{
  "moe_layers": [2, 3, 4, 5, 6, 7, 8, 9, 10, 11, 12, 13, 14, 15, 16, 17, 18],
  "routed_scale": 4.43,
  "balance_loss": 0.00229,
  "tie_embeddings": false,
  "lr": 0.00254,
  "seq_len": 384,
  "train_tokens": 261000000
}
Below are experts of layer 5 (counted from 0) of a mixture-of-experts language model. Rows are named router (the router's row for the expert), gate (a neuron's input weights, with its number), up (a neuron's input weights, with its number), down (a neuron's output weights, with its number) and show model dimensions 0-63. Each number is 128 + 24 x the weight over its row's rms, rounded and kept within 0 to 255. Numbers have three digits each.
Before each expert's rows: a language model's description of what the expert responds to; "gets" lists some tokens that make up at least twice as much of what it gets as of all text. This comes from a sample of Wikipedia text that the model never trained on. Tokens count by the router's weight.

# expert 7
Digits inside years and numbers like 2004, 2020, 1996, plus word pieces such as ad in jihadists and ount in amount, country.
gets: "1", "0", " S", " in", "\n", "2"
router:153104155138157099104154154156105157146166098154143105105151106150158161156102104153099134102151104104156151155126152110156155152150156154107102137158096096159156097151130133156146103123124101
gate0:117096147138092107129116136138104152178134067133114146113132147134149126109133136120113142109122170088120122138097123114108146058177099119134143121172081088162151100122146124136129094148123105
up0:096121113150106130138168141121113171173130112141131105150097111118114118123117120104102168116163120111159148165141130139194140148113124159123097109153132127130141107137138103152111114159136109
down0:094160112111071116112104121129188111167102160161158142149119109137114112111114117130125154105118105152123115139149105117127151127108134123133078112126093098126156103109120117108111126095101137

# expert 29
Capital-initial pieces like H, R, S, Comm, Col, and inner syllables por in Corporate, lin in outlining, ins in Peninsulas.
gets: " R", " H", "in", " S", "S", " s"
router:146108150132151102101154154149101148151107098157121102108169107150154158153096109156106104098154113107156151157132144104147148154155158160107102136160101094157153106156124125157150103126135097
gate0:113063118139176116136105141112113120134122127145156111113160114137156098121106100101137141138162142126127126150128173128123116169119182128155145121143117108102114131146103212140153123136134086
up0:103108174124163121138118145129111123142120121139136104122208129189114121164134107152124164098133119096146121071134158129139109146138158132096114104114149090139154121110129159115134165175127117
down0:127147162185148154101121103140143150116126146125135146114120096121115137084101137186132076121112142148124113113133116154179144095181131110146107096089141121166130146133107119134120114137114127

# expert 27
Chinese or Japanese characters in names, sentence-final periods, and short lowercase word starts such as st, l, th, fl.
gets: ".", "ed", " l", " (", "3", " f"
router:158101153122148112098154151161096147144171101158115103112149099163149154147110107155099149105159104107154150153111150094157154154157155153101104153158100107149149104156117122148137113116122103
gate4:124115102114148117128127121096130105106173079160123131112167169173100100122145067138073129115136095123096123120134165136146098138136165175122055099156163104176131125124132124159152109125089127
up4:143092067113126109125133130146154140124128116160127133104123124115149088119143123125124132153122120130166140120128147124176115124129158122124131106153118091133139159162138131180156097132108101
down4:103103141080146089178140157096152144164145137100148118107158090113130120125089160146109087102094145142108135167119130126156132088134122137144123143152117147121111166167120124178157127168153166

# expert 16
Line-initial list dashes, heading === marks, and early word pieces like Ass-oc-iação, en-for-cement, cont, On, Is-rael.
gets: "-", " on", " of", " is", "c", "av"
router:144111158134150098109154149145108155153089100165113107099149101155150152155107103156105157107151110105152155152124148111148147152151151151097097139159095098143151101157111119162184107131141104
gate7:122156122143128071137129112151109135141117110137129110081133055136146108100086117113121134092155118142125146150148139150172134181161150152076126120115096108151132189088147143101133125132131128
up7:130077112208112124142153125122122120113112161134122118153123134154100147153138149173105092152098110078139111158142090112126117148126150139118134147136157133157141108146140121147116077110130148
down7:096086137146114105108153127167111122169119089135131140147137166159109107120119146142105167096147059136132152159123117128139156139135133113132104126113102149079129116152117140142123128141138148

# expert 13
Single vowel or short pieces inside personal and place names, such as Edd-ie, Newst-e-ad, Missou-ri, Bu-ena Vista, W.
gets: "e", "a", "i", "o", "en", "ia"
router:158100159136157101103155154173099148159137104156115098097145097153156164149105102149104132100152111108157155154129147095141146154152152155104104164161101102172149098153124146147122122113140102
gate7:138147124123174110117143151103108136159123085152149114134138098107139122157154113143112124166112125124152144154076130139109150147130129136094081127124078141148127085119104114176174138132136158
up7:141158142163116125104108156138092067154134134137145135103146149143133154130120143084117135115197121128148167122139108132119112113145100127157104122192132154121153131150125133144153141119130056
down7:106111142133141091153136125121170105142198101133120131116132106130129150091142148137121126123140147083128106141134144111140083123127161164104147102166122168113125166057131153146128126135151125

# expert 0
Mid-word pieces of proper names and words, often in sports club and league texts, such as Th-ree, Alfre-ton, Charlott-es, Đ-or-ić.
gets: "an", "or", "en", "on", "in", "u"
router:144099148117149099104150156151105153150136100145104100104159101153155148161102099161104149104152103104152153157114162089154154153151153153096106153148095108149154100156129142152135106115134103
gate0:093153121166151116126178121134130109147122111139139099120149157142105142108141141122131157018113141142146121124143143116149136118129115121171130146170113111168139112123092146113119158130111140
up0:143142166165136127182179149166153155127103116129149118124148118105131178121135087137108131132137108097135151126153160092127125153144126124128132128170112090112123120172115124143074100180103154
down0:157098124092121150169102116120081135124136159123109125099134172140101105120111110162094159193171111117148209040142084138083109104077132092145141141132092175129147117142133136112152123112146138

# expert 22
Section-heading == marks, table pipes in sports standings, and name or word parts after the, such as Budap-est, Cl-ade, University.
gets: " the", " S", " V", "ec", " |", "est"
router:144101149125161105109156149154099153148085107157112105105151106155156157157096108151100139108154103101148149149120146103149155151149158149108100129149107104155158102153113134147151090119124105
gate4:143123116126140139136155094108117120119124122164126118127140142155146119151140168185130137112118131099113156187097106142131113176124155126118135146149137078147128142203097130155095102136140161
up4:168125127137144141128140107098117165059147141136140174115122151122121122144133161169134127117140097139126190168115131112132154165153192171107114143131129102112127117152132126169108103152137129
down4:151130121098123115115108137119162116121107140167118166151086124118087114154123097149159143136142109159126130137137104175102122210141112085134139132133150155133166141119149141132133105152172130

# expert 25
Capital-letter name starts and inner consonants, such as J-oseph, B-attalion, Ot-t-awa, Reg-g-ae, often in lists and military or sports texts.
gets: " L", " was", "ed", " J", " H", "ing"
router:151099152119155098094153157142098150143122103156095106098154102158153152150103103152104134106151113104161152155133147092150151153152155148107101149140103105157149110153138133154118104115139102
gate7:147132114087132112100127124130079134118107125150120052145105108155120148149091153092134156115107148129113090155114170145164143141150153153169118112125079098145168111133106091114142116141082096
up7:156092140098150140122154126127130123119130105133145148097126101161146174143187127137085165067145153139156136178124130131108169142119121134118105110121096142117117083150105136161124112144060145
down7:124159105158109122131107149146117146148134143113127133097139105082095100141090086150178150122126121111165116070107101106094097140147096138141126141123112127073113106152156108125120130129123082

# expert 23
Inner syllable pieces of longer words and names, such as az in Amazigh, b in Urban, Archbishop, ant in Avanti, and the conjunction and.
gets: "1", " E", " and", "it", "is", "in"
router:154102153138157101101154156146103145140132102161127104096157103153152146152101097155099128112159104105155154155112151100146153148155153153103104145155101101156154106158127115157114113121131097
gate7:141154151133123112111134163135126146170111110099140158044121135176104122179102114129137136120079088126099136144133135069156124134127121147084120138125109104137164065188126083142114184110094069
up7:114078145091114104116137149173136113211088144129110137164117127155101106174107089129102155155106105125130115111132145118149108106129152122119113137135126124196168103124137082126111125085143130
down7:115104104139131125138132100117107128095121137177140143144106100177101139102108122156142149131116172155111070103085114117118125102135188148096177076148174157108116084115115137108116107114133151

# expert 18
Verbs such as is, are, has, did, digits before percentages, and inner name pieces such as Pl-ant-ae in taxonomy boxes or J-ose-f.
gets: " B", "2", "1", " is", " d", " b"
router:152108156129149100101150156143103152159150103163106100098158098148147161157100109154099128105147101100156149154119155103162157150158157148104105147154099104149149102152122141153129113123131091
gate4:150146131138122134098123182111111107124147172139126101146099103149140147141138123138079171149176119115116129139125133134132162122154137133127105117094105123144127130165138110136167140113173077
up4:137103124136119155127135130113127113111147101119078105144060084120139124158158132085083159144161077108122154148154131161155125111180157102109069124081112109108097121125170093153158137149156114
down4:087114126149078160137127114119150135107088128133112118149105105121145097099173095145125122145112125166108123174144165124080129119116103146122118092097081100124153177062109103115098110127143123

# expert 21
Word-initial stems of nationality and country names such as Russ-ian, United, American, German, and other capitalised word starts such as Rep-ublic.
gets: " M", "|", "-", " N", " the", " n"
router:154093152133150097103157149132108160139152097160118102110156103158154152155099096153103115107150104104153150150126150106156151147150154154096097154144100100152158097154131128152130108123150094
gate11:109122138104123057092153085105167124117125114154142116128104107135120120130125131124106146107157135106126133152155130149125138127129136162153135134150131085140128161143136184125154079094126122
up11:119096136089141092111143117100144118100140132158130107139085123142136114107105138131106140131134135121134143210149150141132153102140150159143123129153116095143143140135112139148115086102126106
down11:157134137135111123093119133100124103127108114153144157179130135093161108122147177116111092117137134104098095106118108133160151106115111130084136105156129134132148147141104089124141109114127166

# expert 14
Capital-letter word starts such as O, L, G, Pl, Reg, and S-uch, in names, codes like KO or LONEOS, and infobox values.
gets: " L", " G", "ar", " O", "o", "L"
router:145115155116152096104157152151096158147132098158151105098152103155150146153101106153102145097155105098154150152127149092151149149153150159106100108152104109149152108153126128155152093131140101
gate7:161118084081136130117106146147090121117113082142130104123144105182130092148143096116113123140136092124139149149096131120113148152173128138091116122144101099134102103145135128180104112163113157
up7:142120079086132142134103125167117118130139109135135086113151091157135079124137123138113107132139084126181158141113163124124115132172140137090137131197110124110116119140137148163133117137147106
down7:083119133168142150098093100151090132131129128136121142117148134125169128090085144127094144119155158095149129149133098149123124117145088151116155134125104149173141106151168085139132152149105154

# expert 4
Table-cell pipes and list-item dashes, plus mid-word pieces like em, am, al, as in d-em-onstrated, g-am-eplay, Hemel H-em-pstead.
gets: "|", "al", "-", "r", "em", " m"
router:147108158129156099101152156147099157155137097155111099095156103157154149156104104160102141109157110101157154155125152096144156156153161162098101170150103100156154101152145135157143090100142107
gate7:118145098120155113092156134142098122099126137107088123117110130159169125158166108161127106108111088102170125142132138091077155114116142121141137108151138148102141113144109118116160111080130133
up7:178144125138141138125150160108119129113117110130126137081107081131122153088112096131121114133152123061122144145174139112120150109141160125134064138145090134088161172132095128148123157147149133
down7:136112097135177134128145123134118135173116139129155137138137150131163174090138114122089142160137102140153108136138086079139145154136122091126108120131124135072139081172185118151128147115124133

# expert 6
Table pipe separators, and, and single capital letters or second syllables starting names and words, such as C-am-eroon, Tourn-am-ent, Muse-um.
gets: " |", " and", " M", " T", " B", " A"
router:156094148131146104098154154152100149140110099156126103106149101151158156150105109156096143098159110112150146152128140103146152154147152154105108155149103100164154100154125143156155099126134099
gate11:119156099135141125119168187133123119131145110094144143104150106156121155102113098159083109100136083120141107123093146123156144140133114155144151153109115103136118144119141123134075092105146121
up11:153134128097136137114183134119142172105139122126152164075134131155145150110100136111112099099166084124133134128086145090136129171129150146116143191099119114127136122118109162134127129106150125
down11:116127099116110082111159139120117106167086133117189145119158144114139170118156132101140115101159107169124129106148130123089138144141094164143127145114156132150120103100087122172135147126149146

# expert 1
Word-internal pieces like s, z, ro, el, often plural or final endings and foreign names, such as ship-s, Her-z-egovina, highe-st.
gets: "s", " l", "ed", "z", "ro", "el"
router:161101151116157104105150152162104156148115098159090106107153103152153154157107108145106125098151102104155153153124148101152151153155153155106101171154111104165154108156120114156107096119132099
gate4:131139153128144097119121128130114165116151123121133131107128123121106160145136119159125159086186090106143122141101118130147131147146146138131144157127120118130127120087124174153168074128111144
up4:143148141117157121103105128111115182118113098071109123127124133127142117139112075125105136123156097096153172118112126123129112137108154119125091083146123118116112111162107161140107092135136104
down4:134163119122147165115137111079123167131101129141149093113125133135152135096172111128172137104125132122104151055093131123157082088061061133172094120144126146106114100116110145147147152150146153

# expert 17
Prepositions and articles like to, for, from, the, they, plus mid-word pieces such as as in increasingly, crashed, and Incas.
gets: " to", " the", " for", "or", " a", "A"
router:154099155130159106107153152156102146177148100144140099096156104158157147155105106151102120100146112101152150153134162104157152153154150151102099160155106103158149094155119133160118111129131105
gate0:104112099151163142108131117109121142149096118134124102123134094156138109136137124127101105098146130098116168110109175125103176121147125136112163094155129141115120108132160119144167139129139091
up0:112134133125145107112108100126155138143122124159141105147126122165167107108111164155136120135147147112157163156126153125119177144154150125114164119127122127139139140128149116160143149133130134
down0:102121179136153118149116119090118098124112119115140119117150149086138172127124161146157125151102090142131110117131129130069154125171096101190117137155115142109165151094120131140140133147111152

# expert 11
Digits inside years like 1949, opening and closing quotation marks, and articles the, a, his, its, often in tables.
gets: " the", "9", "8", " a", ")", "6"
router:148104149128153103102150152153103156138109098157139107115155096155148157157108109153104136101150107103147158156131157108153151152152153149103101178152102100142149105150124119151104105112136103
gate0:159107157130126131111121119137122135135136084126138114142101149140115103128177105108103119116121147132138124122109195120143119146142123123107133127121121162135130125131127145108094132076109141
up0:122081137098127107134058145171139116106138136150145104168138132163140106152146118132111101152141096070120126114108128160160140147150125129081109116217174127150123148150159149172106131118147156
down0:108134133139087142190127141162112130140111164101121142123145101142179119117141157130133148118124107142136087061122139149146136095127146121173106093108117106140129110132118112099080110116125123

# expert 19
Sentence-ending periods, and capital letters or inner pieces of surnames and names, such as N-es-heim, M-es-ange, R-ed Arrow.
gets: ".", " R", "es", "s", "e", " D"
router:156104153131158103106152155156098151147141101160136104104156104159154162155108108148103104101153107100153151148116153099161150154157151151101101140149102103149153103152113109154092109117138100
gate7:176125125086150112176083125093089106110125110146069113144146169163123134146141114107103107124154131102124142114069132135143133148087126130131169107126174109096152143182121143145117115121131138
up7:149100119092132128096132128188133142145152106133122120098124169151170204163147156127108120075154170110155151122110111108117161160150118120150095145156128121110127130142132125130124103148091126
down7:124122182146118115102164140144117121112138144099169120150095131139156168166107130113167115097121132164102117128121149104121101143101159111135118163110086090157103182122141134140096131109161152